Weights of a small mixture-of-experts language model, trained from scratch on English Wikipedia: a softmax router.
Below are experts of layer 8 (counted from 0) of a mixture-of-experts language model. Rows are named router (the router's row for the expert), down (a neuron's output weights, with its number) and show model dimensions 0-191. Each number is 128 + 24 x the weight over its row's rms, rounded and kept within 0 to 255. Numbers have three digits each.
Before each expert's rows: "comes before" lists some tokens at least twice as common just after its tokens as in all text. This comes from a sample of Wikipedia text that the model never trained on. Tokens count by the router's weight.

# expert 4
comes before: " the", " a", " 18", " his", " May", " September"
router:075147153131099093135148072099140106125155141124128123134147104109093156145139124125114133154162145084141146087100128143146122154145119127113127108093136119077135127144063128155118120120120136137095099090110121111119132176105141097144093114182179153142104139144148118176110093117080105097147147159116135116116150144166143134118130134129085119148097145077112142146176099167108121148093109125151131127087075150115125121137160136106098147148153155127105113151162131119159117092137106139131141120109119126127137100182141158090131134174132156141120112117174150104111123118117162107
down3:152122098120140086145156156153108099129087088146109130122130082107116132105114102149153133067092144119131100137133097143100157137115137130125158107118132117133094118110164105122126129154134142110162106105186094097174124121148164114106151130121166124146137118103112131091125129105119146122102112135098198132163150116087139144146122130132119132136131149120123124146124108158136111163099153118134112135115093176117088173181134142112125108148087180174128171134167112152104124133171088145112137098122089115102126170108142130149122134150119111129167118161167115096141168131143125079
down4:139103145187119087151168170144164178113144125104145118131163115134138150151139057122150086136118138098120148116129143100106142132124139131110124130151144121126138127110114114170094163142119133125130172100126145178141086129168097115163112094100138149073127121145155114053176106134095118143131092141165117143121111116127132150115134096128123145122128132098108106141121136146121113119140134112110178164100114167156099091116110105165164142119116139116121125165111147134172115130116115133146094174096133102136110099109077134120106146089136153126105169133124173137146118115091130112
down5:161108115069164126128153180115140110130159140135148169086104130115107124118127136121120126117124134097109123116128085117120176132157107106169108123101160095137141123120124122114137129102146136118116153109142144133139132099143112110118131116120116140163090084097164099101136159137158136166121076159148147160125101127128135094132138175166101092150142132114136142156148129127141178107157119155135112118149138153142122130147123129131082140155067142115150142134122047174127136111152118132119029131158144117103132097127170129146160120168101139097118154131121130143101098095121132133
down6:116138122152095105143161113146103131088103136133134112172088119129103138107158086108145177132126144103116125170100106119161156164161136125154157138086103147132118130166142108158135130120170150120123170149085086172153149150086093109129114153147159102142144107091132133111104139135119110161136139120165151130147133109130145146077140110132117151144080127131126174086129129150146138148146107130138080125127124139126177176135130134119105101132103070158107107090136093137145146113102129116123146112114112121108167081112133169109151126096101142103099167159096139138078133152103126143
down7:165130097084107138145109153117109117088108094117097145134100136126121146045123145101107123130142115134164155095137117113180149108099160115183163129091137135131169133117135157115124168095115112114128140131136133097156155148099142132099138115127161173107112118125155152081096101115130128144109105139085155153154130114125098159153160115130165087095183129143138126098147142118130143141163135123108150138121160136099158137134149104125127152151132129162096133182140101167123118114165058145100121138140137127155121101145107154118123111098093144130126111134116112131124065112138138160
down8:142152122173114151126074153168069146107108149087126133117090143147104109146129128135181103125146130139128115096167113134136124148152145120117131147157124155115105156136161145085090146139094167102144155157153182172066161120153120119130152131095112089151152134141078130131069119157123148096129135123111108151083128124146111132144083087122113110135127123130101122112139152087130121118100131129122125140115129102111110137141146108135146142124111148118113155123165075127155132100127070138155108213121102157139134131145130128134105109141122131165121125153121133084137130150116168124
down9:146105127138112137110108114133127130128131131135144184117125115116086150152096103138142106097169119113099147174143140124089139159116129142135139112147089117139118144148122127134120131167086106087113147123132121109137137179146142081155115181126157146140130094115138150130162105152127158068128120180185115119146113148136095148131089124141115156131133101115112139142122119092120170155123153100169123104115121180152111137122155110125142108073153155097099075093166179124103134098116129180113115121112108093125110138106134112104118100172141121129122144108150174087171131136091123132
down10:185200095144133131120124159133152163066159137138140092143121122105121122114139142098135127147161126139134093131123103135149118113138118112153146090114127112125145133130113127150127134137153155122125079148093152138145129095104109123168138152154104103111155176133108145143096147102093116134138104136134119083090148150167126201121133164102113151091138101110152131149125119113138163134152114144092115121176148136149176068144134135142108114103143133099133127122126107151115111153134114128133112106118110107119119055125123109124096143114147140146079129144075116145139124144090116201
down11:141143096115134151121146126125116086095149109105076155124159148217107099120112160117105176147109110150147116134100095097137112161117106094141170124140112151123118125126131097111139090123142115116153144137117131113125122177104119119105137141140133158191096101125088130113104070161156114172157150142153125131120128132124128170097126121121113136155135125093143183108132142160116112125116167127100117177131168126101148105123141109135114140150166139123134128122132095142130164150130118077127113078114121124078082152136116100087155106128151147113136142113123150126142176097150161125
down12:140147118098133076160149127117118132138163151128139117133131121124131123160090126088118136124104119123169142143117144131097144145144122129106115105104117142111123136172135140144138110124126126117127106105146166105138153130138139120134136118122154104109117106132144111104125135144125133092131146147153135136145124135152115108110158128088142129086135119122132086115124122121101159128127136131126115121131106125142111134119106140121119124132085121120078141140151255130083120134132132133135154139102141120125086150124138162101161117136137146116113110100137159177117144091132109127
down13:153107134126132088127110132133142134127133128173116127112105081116110147122149137134147116152092109080128106124135174150101177124103158125142117134157147129164152153104151127136126134115126129108116107066043131147145146134070133153132161121123122160162132123124105101150129166092166188141122103141127130112127097169146136151131154144084132080106096095117141113141129141158094162137120110137134166149135185122122145100098144103090151139112114171137127094150098139123165088107101139125144178139094126098117101116147131155129124133160143140121110099100142102153076152121134141119
down14:157127134118159116103124098152114106119118155120142126114096129132106169158094152144130136160127131182105140133126145130074120103164082162190112126111142167095156134165154099086106109089133145138134111211114115138145097111117096146112136096081112115099135156113157125097139138121114130159146084166105137135143136095131163103134146153128125144126182111149150151110133167105150129145151117123105093140123146130099107145107097140123130136162148100106192100179120135118128126120126111116105139121085135130120125175097125132146111151105133119119148131096103165100141078141147100122
down15:086151088128125096128131142115172158144139145107121108139122072104194098160157154142126106140113139106134129162135135095172108165077139103099134091115103129145145103152129103172117113125146152102138140118121144101130170099140165149171120117131163163184153139126122107131152107107168108083112127114135106140150126153101087129120128114152128135138136093127153132126149130110130125143100140133132096153062126168109138135157116179120112180126135148100108129131104114093140126111118128162136148129097138183117113138113132139125110142153150094107146132111081148101156094115094129072
down16:159130109161085120087135138149143151128089144145133131141140097104145163141108108169130170107104121092134110167128117166107096121119136104180175116156132098077152151131150137144172126112136058154104087123149123121095178143090137125111138117190131143109122116158132089085090132112146126171130083118126130143140149136141139109106156093124118108119146143135083100124137147157102122149149175124163116161120107151120149146126090117132127114110127115155122089150116098110132157132139142078141123121151138136162151115168117119142114138159107118103112125098127151106138172133084099101
down17:067105105147163092109171137122139115158109102114119113124143116141105136099111088140198137128192073139147152162150155128118143104146152113166148106135127120138129103111126102157115144131184143141117105108108126146099095088143133157149148123147082097106102128095105158117147100085136144187135156124114099168122103125135159119092099107124134139151090119121115163117142096153135089152078145131138129156144137102173102119086091126129146087122101101148115136143133174151158127112098117115141122122106124162128166122142137115146133128130139143125147120130121106139155152173114162125
down18:128139109126123096138149169138141138160158147121135131139110116083100123148146146168151105135107126109100102114139119136113171124114136130151104115152118146115109147167111099116089131135136121164097156133129134163059136123124121156147177137149086122157125142117128134125133072145149143135139106134159126136126184144129160109122091127102091116113129087118087096115117140134118120137121209145136163120087106150129119114152106127149179104103092105175120113119141175132138103121132092154135080103116121127144160176096141104096173137109164098143121122110137088133080152092128158155
down19:110150102118127092108122161154152148165093159093151152105123154096145147128121137114129132110143128105145123164127112099170123128157120147172119123119110134153091152139127092133129114140091135113123115050148092128132112158129121147099124123159101133157174122138146099133142138120098127060151143139149100144108165137138099102142136154133133107121130175089118136161096144112129092130068095156123120112120134147135088116151116141077104143156101148141119139117161123117155104155159114104114214131153098145143120123152135129135109175120147126140136072123133109142101153163081111151

# expert 6
comes before: "\n\n", "-", " The", "=", "The", " In"
router:086126167104128123132136166110136195125154113117101108120137103109137105133131112149116164090106163118139152152099166144159148120113158132094116139135108138129133138101122106148121125108119083117144160145168109148119116141148100148094139139123151094103141125129137130107134106108157096189104131079107168123090106104084129132114116121161121154124149144124119136131098171109106113093128114146146085129143176151161123085142129146171099158130136167151152099098098161073139127108173165139105117107162097107143158107099131147157131127188139128093135113155154125123161151120127142166
down3:124094126116099139119153158144146113104116151148111106133111089084155168086135148148110111157146126108127138164115069158142171134127116121124143140087141173121151105085171167098105147150105170138170142149115117130160098137107115099124079133119136144146138128167111093164079144106106120159139126110102103153144139117111145118136142081128132162114088104125127146174101117110099123138124134141121167100148107134135124117109156173123135177146106132137138116110083209122159106141138138087105135118149155130166102104108158127104124147145088143166131108088105127131121130124141125103
down4:095153151137126117129138138143110139135166125123083053133139106144105103154128111114142100150158163165165118098109162131133129119150141145125117119115101056120122133158100108118142107127135095118099171125114113114149142136101132079140081146121125118121145145101109120142121117139146147126119188133105092138180141088132096094130160147113132119167121131172157162109180135086128174128092137115119118123117145138137131142102149093117154153148133108126126127189099107124130105167123128138104144140079133161143161084137141105125157153146140130164144117124177107132115075129116075122
down5:098119111102132139131107153176134079099137100156114160134109105135103103157125167123144150127132110187125138119110143100121162099135097146129123100146147105134122096149107156109089145112131116126102146146111174151088155132126121133126153171112127174078159116162114100124160112123131141147157126148122155107093149135105094148075149152140071128142128105132138106102156113114102120127112124083133126128106165116103150128092134137146115106068138134157147133136120155162148110142128162149161105089166158111103192113126146090124124120084168146131102176138116151156157104102135134107
down6:105077130137145097129162188156102112131126085100146115125081127115120145101121116109113139163148122115115100140127101119122092146150126151151141121094121124141134090123144158101114134145132148127136145155159124105156171143139065134146124124101121143071126147107107137144098088139075119123116146075138128138111133135116126152145088119151162163163161147135147138138145122075112145128088140112136156175138106150125103106126089099164165149120098151107118100095148173111117101134159155122096094105164144181151143133096144089134149117176162128123106113145147139144116123103164149159
down7:168152117113143149131140079145108133146118163100129096125120127113144106078180142110147140158095099134118158134185133125090135125164164136121106127147110134176156130073100157113163130163156152100115118153080123141090121117139142159141135157123134091142117119134112177172107138103128131096154151131105138096130102130140160149150116140125129165092133116139144135133139119157099113171105122107152103113123121165139131146133101152137147133123099110147107157125153109126115152161180100113137121111091069128112130085082075108089143136126132117143077079140105158143136132093146125125
down8:130145112106140086106099147127099099106159134084104141145098165178133146133153106139123157126134102121105144185116128129157151135111110128125123164157101129105119127152117157112116117123143155164114099128117110142114131090138160195160122127149111115138109107104093104143133168134148110193139177104088116145139135114091108133132127136144109123161121094148098092153097114085146120157131110152108112144134125143104114156153125125108180122141144163121133137115107058107133129135130134114154160106140099108093176124133094126131131117103089103164126136106176156078177154163107134132
down9:134112142123112176107137152101089117113098146142124108182124128102118150141125149177140137109122102094107086156156119146149123141151116146129137140129111140107114072123105117123141105104124116141137141133137148127131214122148111081149112119140152113113130141161103066088179172099135102133086121080136158138134135111132120150119068111164158127132106115164143104137137166144123147145142093131096123111167161165161124143112123133154154136121095107130123105137148141130103070107122139107131124073132112153104133113096186137149118133133098141102106146112135114183161132145118138152
down10:097096124131149140111136106085126121105095117136149170151167117116104114149146124105131110122115134106120120106116118064112105090129126121140110103135118111141105114137105141119127128102137144143114122120151130159125122152130137157124159103127116103139186153128128128110116140158128127173127111104078172110129136191118123140130140134147122088140113147089154112141139155126178169090115122117125175148094130111127088125179164159163070108172157141139141087101123117126090091193127178161127097133180151120114159125146118121142139126113129125126121143112091172187113091100130114132
down11:118200105134122112145170113089103151162112135118115139099116121132145153139126119147136181103109150133128109151131136125117139120141097173133105140149120168134164112101168125095157106121115128105135139159117130133104141098088156154099102164147113116178112110144157109161102125091101116109115090124137082117106124140089117140119152130136126113138144166119150128082114106103108136112100128092155181185140120132132144107108137124135103170155145114176118092091110142135104105173163150147139126155151092111101098135073155122128161093105156128121108110124145145187130108095142137149
down12:119096157166110094105135141073152144128101126142125115145134134095135116170115076180122130141149153134120134154139135112133141163110170124161116088123094144121108085128156126134124136112164154132146108162141154133114166117112128161093142145128153144140144153115129134152111166185124075164127084115119149168079082154123109135097136099150113095145151130118138167070146105133143125112103126108114104094115136138152088144111089140129098112135148197135134115130091128124138118136099139127105097175128103138112129126153120103144098088154110137139115138148174127082137163118111154098
down13:129107143134106155179132101119120120146110141128165139128132126075149130137102104114106141138153137111154154119118169150142149142140124105128135073084126105112153138098077149122127134114151139126125156129163094117156108150080117115120121172127118156086133155135138156083118126129165101163119141107097152107120107105164130145132156100115112131165094096146127122153106145125151102178145154084142093102144142131132109130152117172124132144149153135126144123105134138110108113146161115114154066102120092102161150154149159107122134141132124157106129096150040112071130123156124190121
down14:115140087106137141137118104076183128128167145109191121122141166166079152100151134142148112143104131115145106106152135109160108111122152144130101134148148123118124105126106144168151101107098134159178102112107118115125161097126133097079111103134162145126110145111165143135149102134152137110125146137076158165094181132174131113116113099117137157097165162103138115127128097150129114143119115152124090164141085112101107089161107180156155104155147125097149140141112112134157139102108129130138085163084134122151111114125144100133136125115162140161097127116083110110154135110135143103
down15:117106164125115162152113087149098110089136151138170088118168157128116147119136143142134163101125119105114129087140142149138089125141153102119116152135144135123132133137097147139124127157101142167145119118150152150145149127117176124143072169168110119126116119142124075148112136129129114138122090135112144120095140106104178117170111116101136126145075108151125092123108126113108109110143090140103145201130107130104145144108117152140130069117124122142118110139142122142084113138094131149109159109137102147132126097190171105124160101120156147163140098072130107154203128142127130100
down16:111108164117104136118084128125162118081109105102133118175112094092161105098064137103091155149120104145128135155158136157120159111163131104130164137109168128130140157140168121127120154139178127103105123110097126161129111147123163128143121115128132082167127112138134150149121126135119161159106113165108099121107125127122143098087142125128132106134090162117125110167127159117165137122162110161124092181110178145184166101114106125159129114084108107129112106112100146079127117154143127136121145114123105098118120131141118114138064114179089142132140117152176131139156155142134101125
down17:109115095122124103150120149152126104109115114138190141150105097156117103162136128078131106162105130086145118092200132089155123124097139109128113162118084101139136142101122113108187161158174127113091125087101131142119101153119135095134107101133153132149127127140127103125085113139165162047138088089166118100107133118132149115133106133128141133136102124141154150101135092126114138142145112148164114134114128117153140122143119182092189116134114125137131131128107114176183123155115161138146190127135137156120136130122117131150127086113133126140100150111158114129152154109128125138
down18:131150076147152081168100137163121119151128126141126154120106115094125107130098109098119144162129160116130128158121122107150168117155127138129075132133151145092153096147118122181137150073136166114144132095156141155147115114108150124128130126145176158108168079138101187107119129112119123123131131159122111136107135124147137110147138109142108164136139184123106135070125119115147136124110133129114145138120136174135105142087097127109131145143099111144123118102151056143134130132126126110130132119089103134174158102171150125078100141121121168126116061134140116178088117119118171105
down19:116090137145139120101115142140077148121131129122175152145147143117130097129098092163126116118165122146111140127137124103124122105129140150122109136126145137128109168078173134156122137138110114155126125137116146128095115132149122146093141112133094156177100135100112128123138158112160161123120090089115104093122140125128118184121068136131146101194120128144139137169150135171112115103118092092116123119127084146084170155148156133155116133115121121150127185102162027141172149142106127127099150141160107133083119152136119116133106137126105156095159126106100140145155109103147149120

# expert 1
comes before: " |", ".", "–", ";", "|", "%"
router:128120165062158122138118094098125107097116089141118168146161167141152163138156129144125135112142122130144129137111148104098116144157122160151115096124129162119156110164168130109111112095156102099099146100159191095135106148107129141158137125091124087132133141122163111116150161151122125139113138125136127142096106109094164130110134110162114112122133115085161120095148128130078073112141076122091140137129159087096123155137113136152149089148127095120159159112112150130116143116094137107129095150155167169095142129119153089122108074137165130087101128141111145142094088124129114128
down2:115125103158081146109086173134148119100141157187133140142123109128137108114098126096145175127112111125102154128087135110119103095100142129169096081160129126127160164122131116150084134098149061108141131129140156133113129113123129176129086134141125132137146139096125151122121101180106102167105128134145123128123151057141128099142122136112101125108154133143115107120132140155123139091137133174077113114145176151108135134143080075166121115141117161110120190125128162087156143120150110172120160136120125155097159131130128155149126128122137125174135160114150111132122127132096105115
down3:149136125154120107132091090125129123188113139121075102083109152151097149153134151122099122117185137073156130155115146127116189158125157108113176089111121109141117152128150074131164125110164113149114159125147120131154125105114132120104093135141109131143109094144116109110120135093130139145110133139117155119071142164154155123068142111129086133113165143136135113082128120159100130152166149134156116122126161180135091127143125164162169136128161170143120129117160152087098136158139123167109106107129138127116128113125115116128139098098110120123125092129165117091150116104115090143
down4:147136130101119114138132134094190120102132101112118083104139112144137163133135101125124121145115102082092111146142094131124118107101125125150132096105107137112076119128113114117132136102136124162168090087098101140119137124124095097162137135136137130109140161146162127125098129157116127167111157183095126124166199125128149136107065104143173140148111118193164146142137104165128155086156163117137126126132114092099158159119117085153137127145098133137122136100135112149136123150140137149134130119103139130087116105123097167151167108127159120129156135125189134141123168135068118148
down5:113115162114130101149124109161124157112094139127135116114131137114132137147111087130132153103156139113149128155106093144112115169160115140194136159118157120111131158121161084100112107158181123124121151160140118151154092120122121130098117109118131109143114164126133187179125093108123151095130127103175105107081081091140108151111120112090128097167078123156120146181126132127128139107123139101120107134101119162114117134094126146116187120136165133104106142085144172122137135110141068123081182139129132141137149111121148119140137129159143124104117150145111093150071129147127155131
down6:128165127147137119132118103144123084124135135120144135092114121113116134127161117134145074127135141184117127126146130140115123112147147122138104124151162145163108141115099136120158116100108116144110133127102125148111192173128142103140117095130125137141107097133105134163173110143049124168114119128077122157097124160136132149159111138082143096109143110112120140140123106164142139152138078073157115165130139092153145129136119150114096120105084116137135099162130142116085110157134142137150130134182085136145135134088140150138135132098118096117133124121171167103102182054146138168
down7:100116146141109116166107158116171104096148138093125118081139146140123132096161179108147153125140141101118128155118106093114132126126166103136194097115134084116136120148149148149164115147109135150162144109109166122122148106150100130136109135145164111110142100083093176079124157113106114132103120155117095109121171142130140093133110118141112102113124127175101151112130123136129143099139127111111111093151135122168158114111103159156154128113096143106127100079159101098125124106143104150101142083109168154125144159123166146094181108187119118137130088137106130124146130126157167159
down8:107117140082118146124110120157170109138147132115143141112114117153119097130127116142179114154105098127147128151177136112162133148147111111103103132150125118141132138167134127091171136105092124140094130150115141060127155121087147142133074174176110136111104081146140064136134126167139131159145132138128101132105143124120113075095108152135162146133132127142106132088141127158168160102165101126144132147155087147141125137090127076132108082118141079154142122178103173124134099136139137107128166120136117126101142103111107133168139136146143152133070103149160131133128139126089106132
down9:137119143084145102113145073126107106124079126125129169140110150190117115133109101103158096152115149110151140092112124133123124141173088114140128122152101148131135130121134133133172112097124084174122173108112095160093146156120152088147148147137116124073162148133187062131092120113120074128121141117118134119107116166112155149130104142136125144131158113141142077136115114165101144154148112149123080135138090133124144151123115139127085150119130121113165103112113116186142094136157142143140119103144126135162187118165131142121172146128104098141147131120119106132140126094135130158
down10:119171151127169088076137121136142170088148140103143157130157156123103132083117156112139122107128116160188121150109149112106135076106132115116122130128133099129155128148118179093149117130107097123104165111135157143108110076114166137098113143128109145136122103111088146148164102116066181136154132138125132087140116116127114083131108138116140119185156148125091129144102131135163144129146114102151156117120151137129124113145118148158123156121095168134138120111110150147110154136114125109137118099105116148149151116181076143081148135142148113148145123102176106123092099122079167129
down11:104116151107149148131130096122089146111064141133131131164139097090136104156148117108113144109155129091140156140119145134116111133132137108141146112088149110160126133132138112105137133158106125158158118134126113166134081109130117142169105090093106129114145114090145141131133148170157137152104136136163159143050144149125135145135144135119165131142107166181090169101112134129121104137148164156116113103108132134096128143139137165163091120102112121146094115092161132135139106123168127162123092155132099124128099091068161090128137128138112125126090177139135176147147120159070090131
down12:146133147124180144164182107133094149159114138105118126112166116086137115125107116133112155110108187115108104139090105161109125125152122143105124170081132125153142103113105122101134116097151141100150147151122123151098134163147104151145135095145120095071122123121102122118126114158125123125096145077140135113191142127115119129136105150157119089138123126141109142115161085107095127134127124161144144142147151073146136156142203144110118142101149126120130138187133144127130117112153109089094157131145154094104116128172110170063138112106127121156111147132141148120109153073125125145
down13:093151113134158138119156134136135163138107169133108161134128129094153089101161147124142133149122096142142128088123150144141111137117136153152098151098103083118171161095116118166190136111104097126167142138131104123110117129176139143098115100134130099158147120144136103174100090119125132102125117117114126102123158100166099146157127102157122142155134145179091142121108112155103152154123107132127133130127135137117106099120174134055095128117121160109177139135109047110113124102137119115092172144114130121088106115147107139136149154162176139166117126087146144096101118136138118126
down14:134126132097151138117124121103124147140114175101156116102085130143105143158082164137124134077138087094119103163117134135145139129098120151168142096088150137113131095153126126122128114079152108114137097160090090131150120111115140156151149123107139116112156159147134142187116141133117146165108130061118114145130174116156131165138168134131131144139139140173114154126098152123166125140135154082143129139145153126152125113081119133121111094126112088132110102187118175113113096165114118086112149132073126125146146138150124126150171120119125122148120112146066117127103089161135093161
down15:100156093128156139113129151094162192112140108129135124141184163160107093130129108111178093130176121128170124119123166094105122132150109112098172164140163113135121166097113083125111151119096154114107084112110168097141145130140110155122116128127147105107152112111114144121128118119114122153143119144126181116092131138137164126164113129165146144115120135123155127140133147115119128145142144151104172144135104182141086119116077081089089126116121118102150089126136083080117080152116115117113121134139148106145115115114140145122112184113145154142119112129129090183125138113161118116
down16:140140121084147150168173137105111067117123146166109090118155148109155120128139143119137153117104147141134082124137080149123127139145067137129127148105097119114100098114101099165191139089140136147143128141096135144101143130114121158118141137140149119142111146118138129121095115111126135111139126148152156133117113152136103116138097113117094132166101118160093133121152130153060129105068109180140131138076133080126099120142134136095152118142133126120147157116115113119159092147165129142156118108140108115101137125112130147151187145151166151105141180125131100104119105156169192121
down17:161115127128144116101162101135173126119136127120110140044141155120093151128120076147096157124108157125149163134100114167155097130138127103099102144142144147092056107120108117157119120099100106130128133159107134106107117111134135076148149117124130146108139122156115147132188132117125142120132118118147173139148140119152110109125156089171118122121126178075146109106159138126111121136167103140143157133159128122092147153072153121095110115127127176154153104143144188123118142151120110106101101117129119123161113141110088168167116138121110142129183124113120121102142125097162138149
down18:113141089164139138116170088138149148121166151098167099086100135128136110117136145131105117133141081130112093122124113136132117120159108117103171105068123108115105110147102136142148120114133125074155107156150101122123115174137127100113112138180116152101172089131095147163146103137125136118140088177122143130148161189118132106150111130088162151112123135164145153117145139143139147165147073122096077081123137108132134154153169113117147105119136107077100130141156093125123113170158117154127137083075148122104143115132170120141125155152128143138139098127135111142141150141126118139

# expert 2
comes before: "=", ":", "\n", " =", " Team", " career"
router:143128110128156124112122152185097114132124093124194144122103110149104088156136153156093130127140100139110117162155101108130132144105089129145116129152121100161126109112139156094129127131102161130092086140110111138141141104155142149096129177140129117129126155115157101103152146111137135113149093110152090159140139082180111173127097093127145109126141128160094137138064120080130133136089132107138152099108102121100151150109119169106117161140126094089111130164118089142117113145128108143084130103116130148148163171147130163138119133098126108123122176085094145134112095109096142169
down2:111154082136141142116145086133155111127109122108131128101149127111120137157124143132119122121152142119118139127164111166155099100081132108171140133126165151119118121144120129105104107141097108110100109112195072134150109181108103121129131137122129142125163130134084127060143158102122154092109097100145094156154109122101150137180175099164133188120141153150104154083116139125121120148148128093137100146130158160123087108123150126100139122140120120151101085134114129113167126135153126140130189144151115091154091151129111144133135164151106125147133104123108091107084159152151166118
down3:130099124113113130149136166164131125154175130088139132127138129112098152171132169102144132133103139139083082112132083151121147156139118074141163138074129122119114156128152107106133107145092123145126150142098115150133109130119155130131101148167158120149123104145139115129140116137087121136116149091145146143144112111157146106099137164098164106100133156149140122085104115118090145129112121083113100154124164130063152137040109195126126105124082099145128143145110088118136138091131135131096106125131116163097135129161128179143130166119124156140140127145130131136109150151158133176
down4:146154144129135120102116117124110096109121130103132132088128111132123135101154126152146117146074172142128126156128122127195111155104074119109131149143141150129121097155122118132124146135123154176136150128169129113166160089124132106131106130103145122128122124147142145173147116090142111127037113146113137110098136097096146160124110125156156103144140150138148108152107135110145119143144059148132156130111104108110159128154101147145129135199142136117045160108094137139135145154135142171122113116126150123125127138152108085130076105114172104116098157116115158147136100095118144105
down5:128126116135127140127130129079104165164178147088127102167127095122114087174117119108101125121137128141139141124158158140115171142119181095129120092124109148137129149116134111099126166157105115138158129115142132100149158096098145153127107110090092115116123130140122135155117138129092157130104118132147140189143135113112136087178114098129155140087162140151151160116179072100124143101106136147110097116128081182138106132129086078150122120104146134107091183162139162125156152124141125095111111167109134151100122121108157152121131145120141115109120127107100079120145138178139130119
down6:107124141128132142127089135142156152134144141074079119134135173113098140108116131144131144139127153104116154136130134118147124150137125141060111073153175103085166138133130134184138138132157109126130104112138136137122161121137148128155085175166118119143158122106110097091104137139135135152153134091125155122122174090128130129116115127109172144108115133140103130134132148126143099114102122124107078121146132081116082175141094046103150166135122079170127136103118114149094098119134154154138125125132091126120122172152109163126110118109145180093100147159129171118132141115141130148
down7:092095129127160131112134124125107133153108161149136132121096113095184145134135124127145116147133145171124151098108186144101119117097130157177107072183120103185110095138089128117147147141095122113143138107140146135146112123149136105091111143111115121079114057106085122151114139149121117131155145111129109097149134106144126133130105126140114105089097122106116120106123169154164163105129142100106118138183118101122163149115127124107119130131117085132154127104082149151141153142157108164113149114158115075121138166149166135149178124137124157141157091112119164147146093148151109129
down8:134140148098118113084144123114168108122118130159129111108090144144123154085154144119124112172148165140135131141143112082158089113113159086155111154089128151123117163136096131108159148153097116122146114135133176108152108108119130119142151119136113148160093131137107128178121143105147118116079154169072097135129073145145084135160079095157130108114102136124132144141100117151129154102150105099137095151118145167087156140100158137147167145163108188128128122130098134113146098132176110086125127110114111154101136132113145114112125128111116128135182174091102125157126112165129121144
down9:141155137113093158135085071108110092156125133087178146132162108120156122122133127138146094100116152123103149139148150135112150145148135140121136146126131147134117097120136084174125094118138104114086095137145133098148174102178142117151104119157158115134147127153152138127150150132138141141140127116110166094112114074128103129131109170069069113139155120121143124174151100096130103164124165150158104091142061120132108125109098099120134119177139133140156071135124150165124135133144167112147124146161102119125138147123099117140105116107142102139163128125142108148080123149163111098
down10:158119079141134143099167113123134115131130123132102121140139140124133148118107109126159122169096091082177151100122127121122076157107120118156140117099113138170111083137112143135160120125103117130133097133144113138173070126084148136161181106138140139155112126123144159137131172129119156152132117141177114102120139165091102124109096087124131160123128186129109111099127132150131127138118134159080073138129141125124094120072129123171100167118136148115141128147108153141098113126114121091140148085153114119112096120104169128162158116147090175156143153113080141106160150150146136142
down11:118128131152167123137138125111115108139120175126150123150167152156131143185142162167172117129128142150110168115121126145156135101082155102124150080131064139123078139099165121128162074111141141132137116137110136117100139127124111122106136138120150077148101129104102131126083092119138163125129122131112140170141159114123124121102112135103125150136120133130100127112116130131118142196113155129194131157109066149104152119158152148169113164174129170139095112089133113143130096143156108150123124171127132131114101109126142122106134130096129112137117125103076092094083143110116134090
down12:111115165141092128110121120154106118113133121116165071149148120120145120135108127175145144165116122127121140165130143135117078163150152133110121140161112156134095118122115144189117118126130115168120115090154106063119127159079086161141147104145138134165102138110089127116149163094155121150165128118136136128113106150165149090172117160124140100125132149121102135139153120129101110120109154171113118139091098132132123154145152137117126115122130096161107169133075149127138138127172111107117074156130075093124109113186139113138133112131160115157107111098184107134100098119123098153
down13:135100136124087113171118128159150095116117120081122097140109104136111116087150131150145115117129118131111111166146154133139050150065151174138118130168129153112138129114112127104116118106162119096113101066104137065110132121108184118144120144152150127119143097143132138131125124132148120135099132106115120189134125128106128176109099185139130141150144108120126114145139146146136124144105141131181122103147113098142145161105174135144133141142111126126087086157123138122141103121138125113137122136170153177108157122081143086111171134168113142151110123135085141101101161144170125131
down14:139131115142169120112115101136133170129146163128156096112159129117118085122136098124140140141147117134111137132132131140131135132114083111093096106129113161133133114135107157148123105146163128140160098126129118090115109106154153116149114140135180106113156182182141184065125166102086108138168139086106085111118096136159159112160146120099132144117142096097122171132161130084120143106165128146156137092152116057119144158126150129118096130112113133140097102167134192106127135109127096100135122113122118117104121149095130131122145179182098121115150135137152092104105131142139130142
down15:104121117126119138128139137146113105151120127141127135121149089118054096149110125135124166117109119129177160194103120078116110112122111110117115115155109167105156093110150110150141083162118121150125136144142100163126158150115106154157145140117132168117117145105165118115122136145135108133136094132076107142110074120105157141108146149092119151166105137127106086106136130131169118129098110155104114148109108130151139149132088056135109156078142155148152164135146142088107169148145130193084165091121133139146150122145149125139102147114107154134136183126116117124148151121115140114
down16:131158116165124103113129084115118113138119108123083135129145129141150138102141136159156115108119094142109173158136112122125098120121107126108122139128102107130146151131133097119174073129082171112166119110130163111128126097109113132130092117158106144141110134118106108143134166089143115163174162190125138121134091170142085106129130154112152168122118155116150150159160125133132130166091132115107109138123165130116156107146107124142175107120115091096162073163122124101108099152157139089079118146094160143136167115128122128124051133103157142092147130150143113111153138143141134174
down17:117114079143102163145106141133124133124133205116124141132100125158155119113114151116154128142144087097124145126130101110117105155129164167126142109082131108115125104112151127104122142117116114112083096150096151133139124139118109145148154113111138095145131141086134138084112066088134135139127184168144187118162124130097149089133114136107144121135091132102164190098129173114115151155148158160103160077162128128112090114127114127091123165159135136113161100116171114096106139134139122115142122167101165136099149091174135139100148123102132154141137131142109149127098120147105135150
down18:122160140165121089098147137112130098158158097144120132104137145153077119144098096158112130162115121119134135124095138126126140131119148127157106145146135138135147113135099120124136120106163165135129131138131099134108130115161129137084104147088125119134083190139129123065121170100151134110143146118117157135168163125147110152123152139102143112139110178139137115090123154148133132116179181120127107148134153120147088155155124144120080147125151108153118130115119112145164115149128118132167090105082137151131108160101093127083152086141143105088130118141138131069137070161113140055